config.yaml
d_expert: 96
balance_bias: true
init_std_up: 0.0382
lr: 0.0043
schedule: "wsd"
Below are experts of layer 2 (counted from 0) of a mixture-of-experts language model. Rows are named router (the router's row for the expert) and show model dimensions 0-159. Each number is 128 + 32 x the weight over its row's rms, rounded and kept within 0 to 255. Numbers have three digits each.
After each expert's rows: a language model's description of what the expert responds to. This comes from a sample of Wikipedia text that the model never trained on.

# expert 11
router:114119095134089138119126159142097150141153124129115162148060135092096155085157095136159135113143109156100107039161137118113123126110143087156085106091102187173050132078157143126193199144164129115122148093108156088099145050100151145137087129136137147129116152101127109100133061176163054143129152168072151128152100158117215080120120090121139128197112132129156169108099158121150165100101085155087137091155108154138127140185064138151121172154128135193162148128090142126114109101168065
What it handles: Digit pieces and years in dates, tables and coordinates, such as 2009, 00, 33, plus month names and under.

# expert 27
router:104130144103107104118120175073121164114151089165072096109094134059113178107184121130108145084161181098065118113150078127131109096071163161191118173089130153142103160085143129091156173156097123094113163116103109096101128114104104133060096126112127119101135083075068095098114096163162102160171169146080167124140100179092154141147111115138078158144112120154154203152174188143098116107061118143147129081172136114143144144207106161135111166149122139147138079164109111105078111085168119
What it handles: Word-ending suffix pieces like er, et, ation, ian, ary completing common words and names, such as customer, developer, Cornet, Regional.

# expert 5
router:117116057118108119147103138097128170072142137099124090125111110097077106111179106104119157096191123115050112144159083097123092089114150131157147146109071153183086127121123133093212134130078146103116176117142153071132160121139091207071099185128090119108107085133095110133141092150144073137136176125133167096124074178081203081144117118139100167125089112160117106107162158123135114177120109142157101113131108119155111087158102179162109191168188079168090110130152094128143104132142080
What it handles: Word-piece syllables ending in -ng or -k inside names and words, often Korean or Chinese romanizations, such as ung, ok, ang, ank.

# expert 3
router:097100112106085093140116123116183143078155149092098133118101169144110189122156065117112174116176191115108113130138108116113111139056178151176081203099080171140069172061118158134170186099079152078134194127140169109059161133128087147140091164095133163095133135129097094088123068169190082153109157151132157103177090122113143088163148128105118144151107118124134136110108124106121157138089128138111134117157109110193091126159080171137120136201145134133155121121180155112127126135153068
What it handles: Word-final pieces with vowels, like a, os, io, ina, oma, in foreign names and Latinate words such as Ambystoma, Kozhikode, Orozco.

# expert 30
router:163111051153117114175098141109144141092115134106085061097085130124126134090189137151113106077192139115038125119194144104083126113114160136135093138058123127143136151113124141091162163096125160080099134058111147063069176129084114159050111110098142160155115079083143127125169059139162069145131156128133178122146115164097157083132188125126131095164116128179176138130140112106085113157132119154106165117141130119140122140176136136173130150136155118199110107137115128099103081054151136
What it handles: Capitalized word starts after pipes, dashes or line breaks in lists and tables, such as He, John, Team, Building, Preceded.

# expert 6
router:152132123134071075190091164076122123085134088137139117119075099086098112125136135115117121120141105140106111110186151149100092078037168129130097148094158151201045145088092113116181134062101160127134164158117144091103147081113159172073081140117058125104098075146144125119158109181115056119185186134127138099146125132096163122163169097101113092172107080144137174139132164137128144167103131167129120086170092073113115091148101168135138139132120122130095101151129114094174105070150150
What it handles: Mostly to, plus into, up, over, through, back, off, after verbs or adjectives in running prose, such as close to, leading to, divided into.

# expert 26
router:090108117140103133166089153131154141149179124172115112081103156154121165100176096144141135156167149100070108113137151153153159100090131151134139177097136113200112099044115127072121176133151170096129137138105127088113140058119112148064057116112152151133095135098088115115137087147144099177206160177096130071162132192066162109151151126113118169178116193146162157147133099124118201160089123127081166124163103119093137100177113111176093169100140169174106108155149102139085129102147096
What it handles: Common nouns heading a noun phrase after the or his, followed by of or in, such as group, name, team, season, University.

# expert 2
router:189150098120120116150084135130100135099164115106117123124118155156140125137132154123110128143129144134090081148192152094126075135061142177195134159088072161126136177044155147122145144135149173103118154085099175088115152088118085159095083149158131139129125134106097142103112113129157049225114159166111144099130076172031180156111164114113116143138114116118119205099125102134160145151118137167116118164175130109128144093197087175151147149163136158121106095150133176131174079166088164
What it handles: Final periods and closing brackets ending sentences or entries, often merged with a word ending, such as death., es., 1).

# expert 9
router:099148111122102131152114126087131121087161164084087085133099159116129200095155117147106124144143123099129120112160152115112118093089187112193117136083118138143117166119076125157174201142087154093106151099096199051147131057097140153059119172160092148124117120114126108118182135126174097156133121152075164110173119164095176138142155127091055123168148104164130172101122109094118167122122124166195122119142110135189040094182107103150148138123165111158148101166189134126069110161144115
What it handles: Colons after infobox field names (Key people:, Headquarters:), dashes in dated lists, heading = signs, and month names before day numbers.

# expert 29
router:137107097101084122174126136138129148120140149106126116121110160128106133111161096124147181111191138100116087093154154087147126132062192136174172136113088168190075120123145111149109183088165160122134138127117121091040140099099115134114089110125092117130184136111077156117197128098171116153122193154153160110188145109066117084176110134088162103182160104179127148177088082116080165114116160132075142105155060148152102083160086191144149175123140108134111103160159115156121107094198134
What it handles: The verb was or were after a subject, plus pronouns he, his, it, its, her and semicolons in narrative sentences.

# expert 22
router:096127091132100145158076118094155089114180111200128103146028151119141110128167136095120179093174114131121139088205120132124132107120126124164156178108094117152102180049123093091145198158123152091092136155122163085155147127091070171113128143125128177091107153092126066108132079189135075131157169112142191077175121112088123125162133105100091147138121162121108179091138112119128167130106110143176080141152107127125135090174076124141168160168167085174160135162139148080132106130161144
What it handles: Line-break characters ending table rows, list items and headings, plus heading markers like == and ===, closing parentheses and quotes.

# expert 14
router:112150098128067118086099182143128093095188122110090148104127150095093154117154107132063110126166153161104156101171123118137105048126104136196112151104141176117111179115124114154231196105145152040074167053122164122104164148125151195094126119112100120125176128112078115115150108117129124153170151139119138143150101149119167137126085124128091101138150124110156112122103121147115104157092157171064147154141145137123132048127069121184194128108112153133093148187147150126106086086165109
What it handles: Articles the, a, an and some prepositions like by, with, from, mostly right after of, in, at or to.

# expert 18
router:151102095094086094132085115121112094088121151095068135101098186161102163105126113049147124137179109141057097137151132174128159099117149137126134123107118154125140158083096129089155119134153154092131142084158145097084128088069142140111103131117103105147123151108109121130127094138145068128122153186124182133186107115108198106113134065097133138199105169135111195107154167124099107133042159132139174105136081068183158110193080183164163118131131148122129111117136100114105053083194117
What it handles: Prepositions for and at, plus opening parentheses, quotes and dollar signs after nouns, such as Museum of Art at, saxophone (, for several years.

# expert 24
router:219167042105053145158124137112160126079179159121101113168079175119113169098140127096134141175158170143115108181148125140169058100088162160126149133085125159128115164103078093103126132140083151095119181064187125102120166120098072115121081125116179129091115089149103120103169103102155117162138132122122172089123136157112162100136107157124061151148140127136173151137143151122137136142110147200110088101173083167144095109169078141156105166093148179178112159119129116151130117067143165
What it handles: Function words of and and, plus commas attached to word ends, linking noun phrases such as son of, grandson of, geometry and astronomy.

# expert 21
router:137137084058139135128085172089153184115128179106098097108101090140119145042181097133158149145152119094104143108180118102113114127129173145149073130109066143186138154109102127115142176099109163131066172141109125083131147107088123153095078149116109146100153111123127169097143115178144110141154159140096157058170019108096179130130157110141153096156119126159163141143132130113131113123102121134131189108169114102199076057124140111173127155146186128140167111145157121090148073075158073
What it handles: Degree, minute and second marks in coordinates, ″N, bullets, and infobox labels like Born:, Height:, Country:, (age, in tables and lists.

# expert 12
router:122130091087100053163072138110166139079155142116125112068071127145083117112206123075117125149194146125044086139135193126152121076112142149132145141098133144168103108119157150085147155113137165094136144082096153103048142101078128161131098143103165174082107097133089126105190064160130105177165117195107117127170144140104168096149109071130129168189127141130135143151108139071100099115060116113137137121152110128155110078127122116160114140167155069144160132133170149123136093073151131
What it handles: Common nouns and adjectives of economy, public life and planning, usually after the or a, such as public, based, development, career, improvements.

# expert 23
router:154174089131115091183106156146159165099161132107100149078108163155110167135180084100171129064183113110107107162136151109167140061090147167135154117087088221122096124096129122100126143070091203062108126150108144103103128089109136150086115113089165103129092154105110109115126071124192100126139177131088147098166118159068140114155098107129123121173066109076157135095101122102076171140109150213135149148171124102140123110132085109164130178094133122160162107115146157091145148080159113
What it handles: Determiner-like modifiers after the, a, his or many, such as first, other, two, most, their, often in sports text.

# expert 28
router:149118081149088132158063112135106137095174107097128127128093122142110206095109075077158113095171110093148148156193112154164121116060146161164136109112104186173122110115105104147158189080092153119125131090131210038126099125096103122122060149182110138154167160126103094109175083169116115131156157126117110113125061180072141107154098091159066107161122096139186160104091146118068128129089166159124128122153079155145120111124108125144150150102119104192124105168129120091130084119155114
What it handles: Numerals with a leading space in tables, stats lists, dates and measurements, such as 0, 5, 16, and slashes between career figures.

# expert 20
router:143129085097077124126085092176121085083148116130082096089104153101064159129166138116178126091195181137076183118191181159126131105120157168157088213054062144125108166094090122114130162104121147098099179154123197097101129092092130140102083135114092157180102121107116156144189067120166085176147144173136147150170129143128133106104130108135114118131118145157101141147126158128135114135110120171134111121155140126104089123135096133168132146109107143174089070220132113087126090076150123
What it handles: A lone capital letter or short capital piece beginning a foreign or unusual proper name in lists and titles, such as S, M, An.

# expert 15
router:143153116129058098155101157129118123097182064093105071066077102107116123116186115109124100073131163111093115099141130115168148137078188206103081130124104161150134152110121100049138186126064145084090140085118115132034144115151102163109117141109092183175126080114097107114140118135130104123147137192111123118148064175065169134125114102132122114138125135126113163114134128128119139137097115163095137115148113096137096051202095124203094129159125129125094147193142112132119120095148087
What it handles: Pipe characters separating cells in wiki tables of statistics, election results and sports records, also semicolons in flattened tables.

# expert 25
router:172105097103087128099066161109133140106105124137099125132107161115091172076146098131115149099173115124110146081134117111091146127131140197125106162131141137151066170074134103106132132137086150103106141113123121126095213101149115136060065152126115111102161069108091102111163102108153110218157163151122146119131112163049171142196082080117098139154097117154134159092108098106091136118092126213103152139124099128144149114153080192175115184175098102159180107152137158129112084115203129
What it handles: Suffix pieces ending words, such as ed, ing, ic, al, ive, ly, ated, as in monumentalised, electromagnetic, inspired.

# expert 4
router:085118117149107113112069110137174103095127090140104126108165126177093117106151117104139136080131138114087118112189136094142073077117132148139136179041110186150072147109097125135174162134085173116119156097121182118091143079108126156126092153164124125104165121149103111104136115126143104165152152189140171152155119156104157078130130112115118080122142131126072178087114091129112160146076129134149161111165146119141069077132087154255122182117149128124127114123081092083178133076177085
What it handles: First piece of a lowercase word split into parts, right after the, a, and or of, such as b in bog, m in mudra, broad.

# expert 31
router:160134104136126125119098108073118139164162134145122102106111094148123129105174128054163156102151118130047074074161184144124105108115163151175136169116090188164102156082129118103130186134121200121137138050116128098133157087097120179111090168105103138135102059123103124102143055130158108123164197117126131150161056185075151094139105158128127153149155121140102111084077109093102121141119129182118116099212109108169133118164064129168109128120190157116153093178136103101148131148108112
What it handles: Consonant-heavy pieces inside words and foreign names, such as est in Majesty, st, ab, b, j, vol in Travolta.

# expert 19
router:097132046134068134117113141110109103134119128141147137075068053108120172139150087135128133151145139113093145142199074184112155100142148172126132186077128180193082179031124118107173153121095140081118140104121123082089088096093117127063093158167170123135120138097142106131174070141152094125107147142130130110138089168079146117151063103082122143123107155120114102156131138115136185105107131184105131173164167088136137119215119132145140144146171153117143083168149130129085160093123096
What it handles: The preposition in, often after a comma, born, located or died, sentence-opening In, During and From, plus endings like s, es, ers.

# expert 17
router:181148048131072130116080101101162100102147167135122122079114137114111176092154100126123145090160109121075141111217146121108069111118173144180152161081125182185141142106122169111157160089088183081097169093102207110115160136101133152118089137122151137155127111154112153150206050133155080125119139176134135091160096136126122085155140133082115093149153107132135193120111112106079121099124149117136118122180133089162110091163108114202169116115171139100116138171150152075151132081141086
What it handles: Opening pieces of capitalized proper names, usually surnames or place names, such as Os, Mc, St, Z, Al.

# expert 13
router:164079118096052122134048193161083160148176139105107104057127121110103123095130136143155129068161190154082123136143142154079072078113135155159125190086094171143110111091123137109130149115109171137145154128133151075128130099080115111070087182160151076117168124137114144148129096106168091143185166094120158187129153178118150133138135101126151147147091097132106209073155154089126157117108137161144136135156063101186094085154093163169136143146139119163164119101122174103157117135123083
What it handles: Line-initial dashes in infobox and bullet lists, heading equals signs and table pipes, plus naming participles like known, made, named, called.

# expert 1
router:146122110145110143126062139162079139066185105133088096086118165105078177111130108101102104155137166135105157096181194077091105103113196144177180184102140185149137189090102109144132146155101121099135180134135118078111179083136098176054088155107136147142144088166096118088138098183110099106128150173118147106170083141108147118142145096082115123156156170180108130077114157129088193113099136176103095090158112124152120108171108144188106118174140097115144077184137143117123129102129111
What it handles: Blank table cells before a line break in results or vote tables, plus two-letter middles of names and words, such as ar, ad, in.

# expert 10
router:106121112180070138158095123130114080071114143100140157114084099104083177127125118124130160092136149102098117065154146134128141127091141186148122192102109159136122174093068133110122190123096180089123132090158162082072140123122071145088079122121078107092122112083106097133118082089194069128164151160158171139159058107068165097165099133093096141137125139167107182140127148110135158180094158212151109118166108132133099088185095194126147141153113130120125119123156098075143124076142110
What it handles: Single vowels and short vowel pieces inside or ending foreign names and rare words, such as the e in Lindegren, Chloe, Caillouet.

# expert 7
router:174096080143095149148105114069099135112155107107109058137087156155076127076158145103127123126146152103090108138178076122144105089121123122172115117125115132168091159105098122109164140082107162101106185113094117134072171038066162134095129171120114154105110104104053123134140081190232095162154168148105165091142138162127136145109146136115112149193083097120169195152146133145102169141116118172126145148153154111171138080169084138186160167167195151112129124125139122154121130126141093
What it handles: Auxiliaries, relative pronouns and connectives that continue a clause, such as is, which, that, has, who, also, meaning.

# expert 16
router:138156118109032161156103172174125101106126091131086117092100140114119145071200102137111167096167183132079121137161100122130102110120178108162088188081137144169144167128132123120142171118140141057106151141098179088118145117145115136106074129094166160140130150136072127074154076146127117120176157141099122113157109145101163073207167148093119146162144118137130125131102151049119119159064096184103082160192135121182096089158074149190110177101102159155091131144149124126126105115151107
What it handles: Capitalized words in names of countries, institutions and armed forces, such as United, American, States, National, Royal Navy, British.

# expert 8
router:209142083139068119139107116085160112091171108126162089146127123074098140101109113133137120103172194144087112110137162083105141109048129163171125107107081206139103155111112145135157165115102151116114168123137126096096134069110099192098053147149156155148128149063128109117113050163120113141144148191092151113186069199127183086136086120091131126144120144105094132080159125102111147099134161138175139147183105109115117101199127148165095165147140116140149123150133126132096156109193160
What it handles: Short letter pieces early inside a word or name, often after a capital, plus New and United before York, States, Zealand.

# expert 0
router:110116070109090070168086130154104083114132140109122131104084157098086158062153095144182183128131120122100107071156128107135106115081121097129130175141058176156122138080148171145145144157132161083091195144090142109090139095113139139097071115157119176177149133118117139122115076162158131165161172162133137113184103150122231085117097163153094102148092148156093145157136101142085110108130193135130143119113067107161158088164068163155099136168127153176160101115160162082117122067131111
What it handles: Capital letters, digits and slashes inside acronyms, codes and numbers, often in tables and lists, such as RZA, SDF, WOFX/980.